config.toml
n_layer = 12
d_model = 256
n_experts = 96
experts_per_token = 2
d_expert = 128
d_shared_expert = 0
activation = "gelu"
moe_layers = [2, 3, 4, 5, 6, 7, 8, 9, 10, 11]
router_score = "softmax"
normalize_top_k = true
routed_scale = 1.0
balance_loss = 0.000521
balance_bias = true
router_cosine_scale = 10.0
router_bias = true
n_groups = 4
groups_per_token = 3
init_std_router = 0.00652
lr_router = 0.001
vocab_size = 4096
norm = "layernorm"
norm_eps = 1e-05
tie_embeddings = false
optimizer = "muon"
lr = 0.00563
beta1 = 0.93
grad_clip = 1.0
batch_tokens = [65536, 131072]
seq_len = 256
train_tokens = 480500000
steps = 5848
dataset = "wikipedia_en"
Below are experts of layer 6 (counted from 0) of a mixture-of-experts language model. Rows are named router (the router's row for the expert), up (a neuron's input weights, with its number) and show model dimensions 0-255. Each number is 128 + 24 x the weight over its row's rms, rounded and kept within 0 to 255.
Before each expert's rows: "mostly gets" lists some tokens that are sent to it at least half of the time. This comes from a sample of Wikipedia text that the model never trained on.

# expert 95
mostly gets: " television", " Championships", " industry", " Congress", " Science", " event"
router [168 113 130 168 120 108 126 120 130 118 153 100 105 134 171 127 157 127 143 156 130 144 151  90 145 147 126 117 147 144  98 129 133 163 179  82 101 103 143 138 130 105 121 159 111 133 130  89 105 149 112 176  77  97 165 137 147 126 153 132 159  98 111  83 149 130 152 117 153  81 121 147  98 128 159 151 148 156 134 107  99 113 126 139 139 186 119 103 150  87 128  96 151 131 150 106 116 144 112  92 120 138 120 134 135  99  92 143 121 112 183  83 135 102  73 107 149 146 116 127 171 158 119 114 139  93  99 123 190 139  95 178  94 113 144 121  95 101 103 163 127 145 153 115 117 138 118 147 121 124 139 112 122 142 130 133 156 134 161 155 108 129 126 130  97 145 105 141 105 133 159 116 157 106 154 129 110 109 135 147 149  81 157 148 123 141 118 126  96 138 170 135 107  90 101 154 149 116 151 119  97 129  75 139 109 130 118 115 137 105 155 133 136 111 126  79 136  93  95 145  85 142 101 123 124 149 129 149 139 128 127 164 112 130  85 150 111 166 158 133 161 104 145 107 165 126 122 130 163 107  87 139 148 175  95 137]
up0 [114 118 124 134  80 161 105 125 144  93 112 167 117 117 138 117 143 124 137 138 102 160 112 103 125 129  88 128  91 172 166 122 113  95 140 128 146 156 128 118 184 152 142 143  86 142 168 103 146 159 101 178 122 150 134 117 145 138 136  86 129 121  88 133 105 117  95  78 135 145 151 153 154 168  91 150 125 110 152 114 150 151 130 109  94 121 139  92 116 129 131 127 109 150 118 134 144 143 118 120 145 149 130 129 125 133 123 162 166 131 199 100 153 145 131 132 137 139 149 110 122 129  79  89 126 125 116 108 154 117 118 152 131 102 149 134 131 111 162 102 112 109 159 132  92 103 130 140 117 130 129 126 135 147  67 162 142  91 109  74  93 164 106 134  51 105 151 181 119 113  99 119 115 185 117 141 146 118 139 141 136 131 128 145 150 139 154  99 107 136  99  94 135 104 132 151 130  97 131 132 137 119 133 140 106 145 136 161 122 109 126 137 148  91 138 112 106 140 112 151 135 178 140 106 162  76 160 114 131 150 126 117 163  71 165 154 105 151  99 141 139 137 163 125 191 141  86 127 123 128 105 149 112 153 121 146]
up1 [111 127 128 136 109 131  74 120 134 141 135 121 142 136 136 132 104 147 145 106 167 141 129 107 135 147 152 107 116 144  72 102 161 121 117 121 110 107 142 134 135 133 169 134 105 139 154  91 147 120 131 116 102 123 131 106  61 130 135 100 111 151 132 111 114 111 153 128 152 128 105 127 111 109 162 137 158 139 139 116 106 110 144 182 112 110 132 125 137 153 120 166 123 112 142 135  92 114 145  98  83 128 148 151 111  72 135 122 154 162 101  95 110 163 176 148 157 175 140 153 100 125  93 157 146  96 145 144  88 146 153 145 114 143 167 115 110 126 129 161 115 110 122 142 110  81 151 120 143 101 131 198 137 156 140 126 110  93 156 138 145 125 132  75 112  78 117 115 143 154 100 116 130 137 154 125 117  99 113 146 112 110 185 154 108  95 148 133 156 135 159 119 141 114 126 111 119 150 122  68 166 117 111 172 119 117 132 103 139 138 117 102 139  94 159 100 147 147  84 135  96 147 136 149 127 130 122 100 126 149 147  96 158 141 173  82  66 144 161 128 124 143 124 123 152 109 136  84  81 121 180 113 136 102 168 114]
up2 [155 163 117 157 152 107 145  80 174  98 161 132 150 121 160 153 117 103 108 146  95 131 100 160 163  75 124 119 155 143 156 116  99 115 123 132  99 169 123 104 104 159 100  82 144 128 123 133  77 119 118 132 124  90 129 141 146 146  95 147 115 136 121 159 164 110  90 140 162 114 116 139 116 136  96 138  93 130 164  97 123 141 115 131 153 140 119 138  89 116 106 117  89  87 156 140 134 110 119 113 174 121 100 141 175 124  94 115 124 127 179 123 126 132 117 112 143 136 135 102 143 125 137 121 127 191 132 138 134 116 133  96 119  97 152 154 174 122  81 141 153 149  69 142 111 158  95 130 135 162 122 117 153 157 131 131 135 139 115 172 161 145 141  86  99 145 159  82 147  89 133 168 167 131 157 125 146 141 104 118 101 130 100  88 131 150 128 131 159 155 106 111  91 121 119 156 134 110  93 165 104 160 150 126 121  92 151 154 104 115 131 120 108 102 115 129 141 115 132 139 167 131 120  83 172 116 139 181 136 142  76 118 117  97 121 152  99 149  99 119 141 108 154 109 129  97 154 125 120 151 123 129 105 101 134 145]
up3 [164 153 143  95 100  81 108 111 156 169 144  99  98 130 104 117 107 133 152 175 132 126 129 156 129 168 156 101 142 140 138 143 100 152  99 119  97  88 155 113 106 151 108 161 144  94 142 146 105 114 147 123 109  70 138 134 148 135 105 126 142 101 130 114 131 169  94 144 113 113 105 166 115 141 101 176 166 104 126 121  95  89 129 104 154 154 158 137  98  84 107 134 131 137 141 108 175  93 152 136 110  73 126 142 141 118 141 116 147 139 135 175 152 111 103 111 139 124 117 100 149 131 102 115 178 155 103 129 159 146 110 123  79 123 117 112 138  83 139 100 105 128 154 150 117 106 123 147 109 144 133  73 150 153 129 146 170 129 103 141 105 108 150 118 131  99 103 117 115 137 154 116 122 119 136 144 123 104 143 148 137 151 161 136 137 169 125  87 120 127 171 109 105 139 126 136 124 156 128 137 147 100 141 129 125  80 140 108 170 170 133 124 209  91 110 158 134 140 142  99 169 117 166 140 128 166 116 101  61 104 139 136 128 138 135 125 169  94 151 130 116 180 126 144 120 130 144 121 144 118  94 111 143 129 112 130]
up4 [116 111 104 176 130 125 179 106 182 158 163 140 107 153 114 106 139 110 109 159 133 137 142 115 128 129 106 191 132  48 150 142 118 117 144 136 120 117 116  95 138 129 128 133 153 120 107 162 123 153 122 163  83 124  94 157 142 143  86 103 132 178 131 128 105  99 160 114 122 138 131  89 135 128 120  86 113 133 110 112 106 186 121 123 135 110 159  97 141 113  95 120 142 129 106 124 165 148 100 109 120  85 174 143 104 139 143 179 135 128 104  99  90 143 133 145  82 122  98 146 113 122 117 132 108 105 117 163  95 127 124 126 127 114 150 135 114 151 143 135 142 130 144 165 118  93 131 160 113 132 203 126 169 117 135 111 117 129 139 120  96  81 155 134 137 169 102 140 159 130 103 136 126 148 138 180 107 122 104 106 147 136 125 155 124 115 137  97 126 125 155  73 126  86 102 162 119 130 123 152 135 117 139 107 118 136 135 131 126 129 139 106 150 162 167 148  89 115 197 108 149 141 151 105 135 136 144 103  82 134 148 125 139 141 143  75 141 102 143 121 169 132 105 109 122 133 167 114 159  76 133 128 128 110 131 122]
up5 [154 155 117 150 129 138 146 153 131 112 120 150 120 137 133 134 161 173 129  86 141 136 124  98  95 136 145 121 148  63 145 113  90 126 132 117  96 140 102 134 173 169 115 111  90 165 119 164  90 134 107 115 110 135  93 153 191 137 149  85 101 112 142 133 171 128 105 134 147 106 138 105 117 112 128 155 126 114 120 140 143 143 137 136 163  98 109 112  58 154 111 184  98 133 151 125 116 141  82 149 148 152 154 128 182 141 126 101 144 106 124 140 169 162 149  91 113 109 186 123 172 126 144 163 118  95 109 127  97 123  86  88  90  88 126 111 147 129  67 120 155 138 147 109 159 144 131 151 108  92  81 139 118 105 101 123 132 114 144 102 125 137 126 122 153 123 132 128 130 116 119 122 130 124  98 110  94 138 140 142 172 136 163 115 108 167 124 120 100 130 160 137 149 122 155 136 128 135 138 104 140 185 141 160 112 129 121 120 131 143 118  94 117 142 108 145 178 179  84 129 108 122 129 104 105 118  98 137 109 109 178 144 141 118 126 108  95 105 119 118 132 107 142 107 110 174 124 139 152 129 160 105 148 116 147 150]
up6 [153 123 147 137  95  64 124 154 109 132 120 105 144  80 130 100 149 143 134 125 116 163 119 146 191 162  97 132 134 115 101 100 106 164 136 153 112 139 121  86 168 154 147 139 152 163 126  97 147 175 143 139 132 135 128 135 137 161 120 125 143 108 129 112 120 134 109 160 143 142 118 138 147 111 134 156 149 117 128  98 117 135 113  94 135 142 151 175 120 129  83  97 137 127 156  97 111 128 115 170  97 121 185 106  83 122 149 171 124 104 144 149 143 142 122 107 120 129 132 107 156 136 123 127 174 153  93 143 135 161 141 141 127 134 142  75  95 141 127 110 142 151 100 149 135 138 108 177 100 143 142 118 109 114 127 136 130 130 161  95 137 188 143 138 108 132 150 137  98  80 110 103 106 123 107 101 137  51 121 168 137 155 131 120 127 123 185 144 110  93 204 129 124 113 157 114 130 102 130 120 106 149 116 117 140 157 140 129 143 133 112 164 129 161 133 117 153 106  91 134 148 117 146 111  92 112 124 155 145  92 143 112 145  99 108  75  95 124 126 166 164 151  70 114 141 129 137 104 144 109  83 128 127 108 120 133]
up7 [183 145 131 101 162 124 133 144  95 122 132 173  93 132 126 173 137 167 128 143 104 133 117 127 128 126 122 137 109 129 135 141 135 164 150  87 104 124 144 129 146 124 119  59 114 120 124 130 135 125 117 115 170  82 165  94 104 152 143  82 125 133 112 127 156 125 156 114 163 115 143 128 189 135 153 107 113 119 126 117 120 131 143 129 124 112 126 150 124  73 107  94 145 119 140 126 146 145 152 137 151 116 104 139 180 128  90 113 190  68 182 150 143 133 114 138 183 106 133 132 156 100 102 146  89 117 121 108 106 131  88 131 130 115 150 131 102 114  96 155 154  95  84  99 143 157 104  62 161 108  98 151 151 126  85  97 129 107 132 118 131 104 148 101 143 147 120 145 117 134 135 147 125 119 117 133 100 138 150  89 121 136 143 124 106 170 112 121 120 139 124 122 117 118 109 116 176 132 115 133 145 117 133 116 123 127 132 129 119 180 181 159 160 134 151 126 134 104 127 164 157 155 104 170 101 112 127 133  92 114 111 101 119 133  97 128 165 136 109 103 149 120 111 109 120 106 190 128 106 114 160 100 141 162 120 193]
up8 [111  93 170 139 137 146  93  83 117  98  82 108 110  77 114 140 174 129 116 174 142 152 126  95 120 109 105 145 179  71 119 114  89 172 153  89 114  70 122 102 119 111 137 155 156 135 128 125 105 189 128 135 141 130 138 145 160 119 132 112 162 125 143 148 134 134  98 137 130 142 136 126  83 129  79 122 154 119 130 107 135 167 116 138 137 136 166 106 159  96 158 148 141 117 127 138 122 131 133  75 136 138  96 162 126  88 143 118 113 116 180 117 119 127 110 138 138 158 153 120 108 130  71 122 125 115 123 119 186 178 151 177 129 139 123 156 148  88 127 132 189  92 130 121 108 124 154 126 135 137 116  97 133 134 144 143 123 128 128 121 136 137 151  97 110 147  90 154 128  98 126 141 157 111 154 108 161 131  88 159 119 128 128 102 133 125 130 125 113 134 160 149 132 120 164 127 112 133 106 123 152 173  92 154 131 132  94 151 131 126 102 110 159 118 138 114 130 188 103 134 130 110 167 133 131 111 113 118 121 114 169 116 117 127 148  72 113 100 139 148 170  84 111 123 154  92  99 118  96 113 130 100 140 120 163 137]
up9 [134 131 132 171 117 143 156  83 144 145 142 140  86 107 150 173  93 109 164 135 105 148 109 122 110 117 136 157 135 132 174 103 127 164 119 166 125 115 105 117 158  98 170  69 121 111 151  89 138 102  94 117 166 129 133 112 169 134 119 148 117 147 117 132 144  66  85 130 126 141 137  75 152 103 132 163 147 111 142 106 148 104  96 141 125 154 152 121 120 131 144 100 141 201 127 132 125 115  81 109 132 113 143 143 112  99  90 128 142 165  90 102 165 121 103 132 146 146  83  96 143 138 109  95 143 121 161 111 168 193 107  93 121 147 138 133 115 118 127 113 116 102 187 119  93 135 117  85 128 101 161 138 112 168 132 115 101 125 102 111 155 136 141 143 132  97 129 170 135 121 127 120 125 149 110 109 100 126 107 154 140 107 139 176 143 137 110 147 133 129 154 149 161 129 133 136 150 118 128 111 132 126  98 134 120 163 194 146 129 111 127  91 126  75 145 136 140 153 150 122 130 136 153 109 163  90 116 123 131 123 131  87  93 154 146 138 105 133 149 119 109 147  79 133 141 118 129 161 112 151 154 102 113 152 137  96]
up10 [124 125 102 132 118 111 130 162 130 132 121 116 173 100 130 104 122 161 117 124  93 150 125 115 173 137 130 137 174 112 111 135 113 129 192 134 160  95  90 144 137 138  84 178  89 153 167 134 118 131 147  86  85 116 156 133 144  96  98 139 153 150 158 112  92 100  67 136 129 121  95 142 137 116 173 130 133 139 118 104  97  97 130 129 160 139 118 138 146  91 137 135 153 114 132 113 141 113 134 113 134 128 147 122  92  87 124  97 176 136 136 191 118 163 139 118 135 132 150 105 166 143 138 155 100 136 145 181 104 107 155 131 116 132 132 156 104 108 157 139 175 125 152 162 103 140 117 145 105 130 134 138  89 149 117 149 101 152 133 170 115 112 135 114 121 113 135 126 147  93 104 141  89 133 124 128  57 133 127 144 141 159 110 152  85 155 107 164 124  98  82 165 143 106 175  97 131 160  97 133 106 134 153 124  91 148  86 160 137 174 167 112 128 110  84 139 147 107 144  96  93 122 132 111 164 137  84 131 145 108 137 144 120 138 119 119 138 123 141  92 138 141 155 115 108 143 100  98 155 142 102 125 132 123 127 108]
up11 [113 116 160 173 118 151 113 186 102 134  84 131 131  65 165 121 136 128 108 163  92 137 135 134 138 163 174 130 150 124 103 133 154 135 110 130 119 120 102  91 121 110 114 178 149 168 133 137 174 117 130 172 124  73 106 138  95 149 109  99 127 104 105 106 116 156 126 134 153  94 133 141  68 140 156 121 101 123 138 113 155 155 135 138 117 150 114 100 103 119 172 119 119 108 140 104 133 115 119  93 102 154 140 166 126 104  96 158 124 107 168 103 132 134  99 168 142 111 171 158 145 122 152 111 176 116 133 116 109 132 141 184 128 123 112 129 130 129 149 118  91 149 132 118 131 118  99  90 133 151 131 135 108  80 102 135 146 115 115 137  91 101 130  61  88 101 138 122 120 165 126 135 140 121 184 123 106 170 110 140  98 122 129 170 138 132 142 109 112 121 149 187 127 127 116  86 139 104 137 117 126 134 131 139 157 113 157 135  74 124 139 131 135 118 126 113 158 167 110 154 124 129 152 161 182 109 141 103  89 133 105 118 145 117 124 126 129 152 118 138  97 114 121 140 115 120  88 168 151  82 106 161 144 136 147 118]
up12 [ 83 116 113  87 171  93 160 133 140 198 109 191 140 147 146 159 144 154 138 163 129 112 131  92 124  82 103 110 161 146 173 107 125 126 134 110 119 101 143 100 153 126 117 120 129 147 132 141 127 135 101 142 121 162 124 123 146 125 122 138 127  96 115 157 104  85 109 150 155 124  95 130 144 130 120 122 115 128 151 149 151 114 119 110 101 132 162 134 150 122 134 160 145 101  96 162 107 127 166 153  81 152 109 156 137 103 104 138 149 108 106 176 138 119 166 110 134 137 126 128 158 165  91 101 125 108 139 105 176 159 130 125 118 129 109 130 109  97 145  92 150 115 164 176 131 140 108 136 148 160 131  77 107 142 134 128 140 122 139 139 116 141 149  88 141 101 151 129  86  90 123 119 175 119 130 145 134 102 134  99  88 116 130 114 138 123 148 131 103 127 152 106 152 133  99 150 144 115  76 116  99 166 135  86 145 137 126 136 125 125 113 102  95 131 161  84 161 125  91 159 125 142 132  99 138 160 165 118 153 138 160 116  95 103 143 135 118 128 138 124  89  77 176 129  78  93 171 129  92 107 108 119 121 178 131 157]
up13 [132 147 139 151 142  84  81 133 118 143 128 123 129 109 135 155 115 143 140 140 140 102 127 123 109 114 119 118 111 137 146 118 141 147  96 131 117 135  71  92 110 140 136 136 163 125  87 173 127 104  78 151 133  99  81 138 117 112 167 153 121 135  93 133 129  85 113 125 129 171 143 122  70 161 177 108 161 178 162 162 111 131 150 102 110  94 145 106 165  76 149 110  85 134 140 166 131 108 144 169 133 140 148 129  86 129 158 147 111 114 149 137 150 137 125 111 128 145 153 121 166 124  74 101 152  96 138 135 116 144 110 183 145 127 113 120 156 123 110 112 121 111 150 134  94 126 117 144 122  94 149 136 135 114  99 109 148 165 125  87 131 156  93 123 161 164 107 123  88 163 120 137 153 136 140 117 177 103 136 108 104 170  82 106 129 101 101 142 114 121 109 146 171 154 109 157 129 128  78 119  89 153 126 149 125 125 162 151 133  94 169 124 131 104  88 122 150 126 114 148 142 131 135 142 123 113  84 151 120 156 156 135 111  99 129 148 148 143  95 124 100 153 129 136 138 123 160 147 151  81 116 108 176  83 137 117]
up14 [165 130  89 114 109 158 117 120 129 141 111 153 155 136 151 152 150 118 127 107 137 120 116  80 151 144 103 147 104 129  92 105 184 153 134 125 134 136 139 117 138 118 173 130 126 128 135 129 137 116 103 152 119 148  89  72 135 157 118 110 162 155 122 116 134 121 172  75 152 162 182 147 127 122 107  85 143 105 164  58 125 125 133  83 126  94 126 121 158 153 134 136 148 163 127 143 130 147  89 122  86 178 145 118 106  99 167 144 102 138 109 137 140 106 102 122 150 144  98  94 166 132  40 128 172  70 113 115 142 105 117 161 125 137 130 121 101 144  96 138 129 142 171 125 111 130 126 112 120 106 122 168 140 140 129 103 126 150 137 117 114 108  80 164  86 102 144 132 144 115 126 130 125 115 109 127 142 194 126 140 135 133 175 142 162 150 142 142 145 125 149 117  97 132 133 160 113 147 113 143 159 144 133 161 131 147 106 101 121 157 130 140 100  98 104 147 142 117 107 116 141 124 110 117 136  98 103 116  76 145 150 166  88 112 120 155 131  96 133 132 165 162 122 140 151 112 136  81 114 127  90 149 141  97 142 118]
up15 [115 124 115 128 174 126 180 122 138 169  91 112 125  88 134 122 107 126 120 134 120 146 128 117 148 113  99 117 143 107 151 136 141 193 132 179 105 115 158  82 134 110 171 140 137 182 113 129 156 126 144 106 139 102 129  77 141 128 144 121 123 122 149 125 178 159  96  98 147 127 132 111 115 130 134 118 127 128 145 169 125 106 101 168 108 147 123 129 160 120 141  65  86 147 161 126 129  94 165 147 111 163 150  94 158 111 158 116 142 106 108  95 140 128 130 127 115 148 124 110 119 135 121 141 146 108 131 148  86 159 113  90 114 124 101  99 167 117 140 162 142 125 102 114 105 161 172 152  84 126 106  99 130 100 138 174  77 178 144 140 135 122 147 158 136 124 124 133 164 124 161 139  95 144 127 100 143 110 128 110 130 126 114 121 159 182 132 138 111 177  79 127 114 112 149 170 149  82  92 123 128 105 119  81  98 135 114 125 121 132 118 114 155 111 134  62 113 120 152 129 130 139  96 105 119 123 155 130 118 124 117 121 161 140 128 132 111 139  93  63 156 114 106 102 161 126 139 128 117 110 134 138 171 145 166 101]
up16 [ 85 148 134 107 109 147 125  97 112 145 138 144 134 112 152 150 169  80 176 125 147 140 115 124 106 119 205 139 127 102 107 161 100 125 134 111 138 115 166 127 126 136  99 100  90 114 143 152 142 107 159 140 133 132 135 145 116 117 143 138 138 125 138 143 120 131  91 138  78 104 143 103 130 103 104 139 126 129 162 110 102 121 107 122 138 127  95 114 165 121  98 135 141 122 163 120 137 129 186  86 130  78  95  84 155 121 136 153 134 122 165 124 121 144 154 110 141 126 115  97 124 130 106 116 171 168  99 134 125 131 123 138  74 140 121 126 109 142 189 120  97 134 164  82 117 152  51 120 145  89 154 159 134 121 112 123 112 148 146 168  73 104 111 142 102 128 137 169 113 110 124 176 119 104 113 137 129 123 106 139 140 108 160 145 109 165 146 162 135 151 138 141 111 108 140 123 133 129 112 164 116 133 145 173 181 159 120 146  95 140 116 168 141 142  79 128 128 106 104 151 110 155 132 101 107 112 139 142 105 169 131 134  96 116 157 156 175 159 172 114  97 107 131 135 111 165 102 116  88 102 127 133 124 108 126 111]
up17 [ 76 113 127 106 150 107 128 130 105 126 150 113 138 109 163 120 159  86 190 148 163 125 163 121 116 137 117 139 157 131 107  93 113 125 148 136 100 150 175 116 169 120 140 142 143 168 120 152 145  95 176 120 119 126  81 147 130 184 138 100 127 148 120 116 204 118 116 125 120  87 105 168 120 120 169 155 138 106 144 121 120 118  92 126 126 129 134 148 137 152  84 120 140 157 157 173 138 108 171 131 163 110 118 130 138 115 104  99 120 146 157 119 151 135 116 137  97 110 119 106 147 129 110 111 117  94 113 125  77 136 111 165 109 160 114 127  83 140 116 151 136 161 108 122  74 126  85 116 159 164 154 102 128 101 162 179 132 146 154 103 111 137 117 127 135 138 101 170 141 131 116 178 156 193  93 122 112 114 123  80 117 125 116 131 127 124 113 125 133 135 104 144 121 134 101 143 129 136 127 107 117 132 110 113 130 141 113 155 127  92 163 140 169 120 132 108 137 119 141 137 129 157 105 149 122 139 107 131  94 149  93 142 133 137  85  90 138 156 153 137 134 135  81 105 125 155 109 145 108  77 104  88 123 170 139  79]
up18 [133 156 126 152 118 108 116 143 126 115 108 135  96 110 131  91 209 125 131 116 136 113 133 141 119 113 105 145 128 135 117 136 139  83 131 124 146 145 165 125 169 121  95 154  87 131 153 130 112 136 130 135  64 126 162 164 134 113 154 105  95  99 105 132 121 134 114 132 144 137 110 110 136 163 103 136 113 125 128 113 131 134  84 166 158 129 148 157 129 150 103 119 160 126  94 142 137 139 112 133 130 116 122  78 138  68 142 115 116 179 160 155 168 190 108 146 126 106  98 135 141  99  85 107 163 102 135 165 123 139 126 111 109 125 108 152 166 134  99 108 112 102 133 133 135 144  77 136 122 121 186 123 101 122 131 138 116 126 126  93 131 158 167 109  85 121  84 130 123 153 147 106 105 131 137 140 122 110 160 137 118 126 168 148 133 142 101 155  95 152 143 145 132 119 100  70  81 165  65 100 113 125 100 157 119 120 137 163 108  97 135 177 159 133 112 135 165 135  97 142  94 115 179 145 135  82 124 151 144 134 154 111 137  99 101 159 112 134 139 108 121 131 125 165 153 123 179 116 148 116 153 166 117 130 126 153]
up19 [141 160 134 122 150  81 137 111  82  94 124 126 126 103  87 104 115 148 123 154 115 137  96 138 138  75  84  95 109 144 176 151 129  93 154 104 137 128 113 122 137 151 149 109 111 154 148 121 108 136 123 145 118 104 121 164 100  92 147 125 135 120  74 106 153  96  83 138 126 147 161 109 117 193 131 140 101 139 138 119  99 102 135 112 120 125 126 142 124 121 102 127 148 147 175 110 142  62 122 151 115 115  75 136  93  87  92 144 128 112 139 146 139 163 121 116 126 144  81 108 156  99 131 106 191 134  92 113 136 163 107 160 101  91 121 133 116 144 138 150 176 131  86 127 137 131 130 121 138 139 123 128 137 109 140 130 112 111 145  91 149 152 124 131 139 171  86  90 123 142 162 161 119 183 142 118  60 130 148 118 148 149 142 107 140 143 147 119 157 127 116 152 122 140 131 112 143 123 154 125  99  91  88 110 164 101 156 124  97 132 159 154 178 154 126 143 150 126 126 138 153 169 135 124 144 146 153 120 106 174 124 110 131 130 129 164 126 122 135 117 144 146 110 109 114 100 172 145 145  79 173 122 160 137 127 145]
up20 [127 111 137  97 138 114 118  93 128  94 138 103 102  68 120  72  96 147 148 149 126 106 125 132 121 104 128 104 164 153 124  96 169 109 115  80 146 135 134 120 112 157 131 125 125 109 131 145 140 139 102 177 107 115 178 140 127 128 131 180 144 138 127 101 159 117 133 114 116 135 155 144 152  91 133 156 134  99 161 100 123 102  96 143 141  80 146 115 128 154 149 114 143 120  74 140 119 150 118 122 137 154 138 146  97 161 134 116  98  88 143 149 114 150 120 133 129 128 113 108 157 151 132 169  94 123 132  97 137  94 147  96 162 136 168 142 120 153 109 138 124 130  93 158 130 104  60 115 139 153 137 114 116 102 188 173  92  65 139 149 105 154 116 127  95 115 124 137 116 116 105 120 112 117  67 145 131 120 129 145 107 129 148 159 101 117 147 165 131 118 130 172 129 105 144 166 136 124 146 114 153 144 140 119  81 175 128 149 105 131 138 184 164 109 131 101 133 102 142 136 149 105 137 123 130 133 109 136 171 136 115 139 165 135 131 148 128 178 103 129 140 108 109  99 123 151 131 155 153  82 155 150 167 169  98  87]
up21 [127 120 127 149 104 121 171 134 117  97 118 121 140 147 121 136 116 180  99 133 145 150 140 111 108  83 165 155 121  95 121 156 106 116 116 136 141 134 120 142 169  87  46 123 160 108 113 121  93 139 117 142 132 112 173 109 114 116 139 107 119 130 157 134 103 150 138 148 145 135 112 102 117 168 143 106 126 121 137 153  99  97 147 132 117 169 100 138 102 100 115 132 164 143 135 125 153 120 148  89 141 134 138 124 147  81 149 114 109  99 146 117 179 170  97 135 138 141 151  87 153 103 103  91 117 139 152  91 169 135 133 126 122 117 121 115 158 127 135 143 107  81 126  88 133  99  92 143 126 148 161 160 160  94  71 102  89 161 123 105  86 114 118 114  90 181  97 129 187 129 131 176 104 133 141 103 123 130 115 122 131 130 136 119 154 101 124 147 155  96 151 102 138 150 141 164 154 123 145 128 116 164 122 172 142 105  97 142 165 140  75 154 133  84 149  72 141 104 102 123 143 140 117 117 169 165 131 147 121 123 134 134 103 166 111 114 147  92 122 139 105 115 161 120 153 146 142 115 136 149 102 158 105 118 131 145]
up22 [130 146 108  88 134 118 142 186 119 183 113 131  99 102 125 102 140 104 166 135  92 141 148 148 121 151 159 108 118 130 117  64 124 139 122  98  96  92 111 133 154 107 145 108 139 125 151 104 107 104 130 130 125 129 181 144 127 148 117 119 120 142 146 112 149 130 131 131 137 107 120 152 124 127 136 168 158 114 165 132 146 129 154 162 124 145 121 132 176  58 134  66 111 118 137 135 113  79 109 130 122 137 138 146 148 121 102 126 178 116 128 117 191 124 134 107 119 125 122 107 112 110 134 147 152 139 114 122 124 120  85 144  96 130 162 162 124 135 143 124 133 126 130 105 166 155 132 100 175 124 109 150 103 131 150 109  90 135 162  87 110 139 183 122 137 148  81 152 135 140 113 104 117 156  96 105 138 147 100 131 133 124 156 134 133 134 170 136 105 141 143 166 133 130  89 124 137 113 156 111 171  69 104 156 112 110 134 108 134  89 170 119 154 141 102  98 121 163 122 124 122 137  88 115 160 147 138 169 151 141 182 123 109  97 118 154 109 123  92 170 102 142 119 101 161 116 145 115 149  80  91 171 154 135  83 132]
up23 [118  85  95 106 114 150 122 162 109 139 112 117 133  89 164 109 133 110 139 110  93 179 153  85 128 110  93 151 121 114  94 122 147 122 133 146  94 109 139 131 133 129 129 165 144 132 123 154 123 145 136 155 125 149 162 123 103 168 138 120 112 153 135 145 104 134 175 146 132 175 149  98 135  90 130 152 147 109 121 162  86 117 143  98 158 109  88 120 150  76 135 117 175 107 132 116  78 100  84 123 142 111 139 109 136 137 118 145 148 134 117  88 131 155 129 106 131 128 117 149  80 101  87 103 121 138 136 135 134  70 105 127 129 141  99 148 149 162  76 150 177 128  77 133 162  84 129 138 139 110 125  95 150 108 142 107 111 122 123 153 103  98 128 163 115 128 137 135 115 124 148 134 101  83 137  93 133 153 141 120 149 153 107 133 119 149 110  83 137 132 125  78  97 138 148 116 143 130 140 150 142 125 193 113 143  97 137 116 117 132  95 162 108  83 136 128 133 183 149 157 147 111 136 108 137 158 143 118 160 109 197 143 157 158 124 149 132 155 141 164 176 115 132 109 116 146 112 118 115 181 151 119 157 132 109 136]
up24 [112 119 110 150 120 111 145 138 151 122  89 125 155 127 163 111 141  71 152 118  88 109 139 113 153 113 169  78 128 130 112 101 168 114 115 138 139 103 139 161 123 132 146 136 145 159  69 101  92 132 144 136 124 109 151 137 150 142 123 144 100 114 116 182 145  91 105 104 184 119 146 123 138 164 150 145 135 154 144 109 119 163 118 153 176 116 120 100 146  95 126 146 128 111 136 129  75 144  83 108 131 110  95 108 157 140 127 127  72 170 119 103 150 119  83 155 123 149 118 111 119 124 160 159 177 140 124 148 124 120 108 141 155 136 138 129 101  85 143 125 126  82 159 161 138  95 115 163  97 142 156 130 182 106 117 122 114 121 140 128 138 110 146 111 121 119 107 111 148 158 147 115 133 180  93 137 111 116 114 124 144 124 133 133 146  92 135 163 119 129 143 116  90  89 136 121 159 102  86 127  93 134 125 134 117 129 134 107 124 169 163 147 114  96 130 138 104  77 123 166 102 154 149  75 168 152 118 157 178 114 137 143 139 153 100 146 103 168 103 127 143  95 126 126 139 161  99  97 145 122 105 150 152  83 115 114]
up25 [119 140 115 111  95 105 135  98  92 108 152 109 139 130 137 150 160 113 147  92 137  96 132 107 125 105 170 146 114 177 131 179 124 159 104 134 135 148 148 110 106 116 138 117 134 144 178 129 113 125 129  87 165 130 149 110  99 150 137 138 143 150 143 141 116 144 121 157 120  95 173 117 138 109 192 130 103 115 158  99 154 138 118 126 154 122 144 163 115 106 126  90 163 130 130 183 135 129 130 142 132 146 121 114  97 143 144 133  87  96 126 152 159 110  97 123 104 122 135 123 130 107 176 132 110 112 147 109 162 141 130 117  73 162 130 140 122 119 136 123 130 128  93 131 126 172 107 123  84 106 143 128 126 137  54 149 127 128 112 137 130 175 105 108 120 130 130 141 114 107 156 149 119 118 106 122 165 103 142 109 112  84 111 133 138  97 104 198 102 152 121 113 169 165 149 116 137 131 162 126 133 183 114 125 121 145 152  80 129 156 127 108 140 118 117 137  77  52 112 112 136 113 127 111 119 141 169 160 116 170 148 116 114 119 118 128 144 117 135 116 146 119  82 157 116 196 132 144 183  82  99 138 149 134 118 136]
up26 [ 77 150 160 135 157 110 117 137  94 159 126 129 136 130 103 199 164 146 129 136 171  96 151  85 136 111  93 131 194 167 111 108 126 137 131 123 107 158 147 116  99 106 115 105 113 135 104 132 117 112 148 107 118 172 108 144 133 114 135 122 160 172 124 104 134  72  99 117 121  98 157 135 123 111 124 135 182 136 155 130 118 111 116 159 151 126 111 121  90 110  98 110 107 112 128 129 102 120 109 126 106 118 148 166 153 154 113  92 138 169 169  90 117 124 134 122 131 169 142  92 144 158 123 144 144 117 148 112  88  94 127 124 102 106 138 167 119 143 141 120 110 166 150 146 136 105 136 127 142 148 104 163  89 129 143 123  95 125 127 116 103 135  98 186 104 168  89 172 107 113 110 147 129 151 117 150  89 142 114  92 152 145 140 138 119 131 108 103 125 123  97  84 108 127 143  93  89 106 131 106  81 117 158 143  92 133 128 129 128 145 112 185 151 132 127  97 148 158 116 103 105 161 144 139 135 116 127 146 108 117 140 166 109 131 163 149 107 120 105 128 135 146 111 102 164 174 151 125  91  98 141 160 138 185 114 147]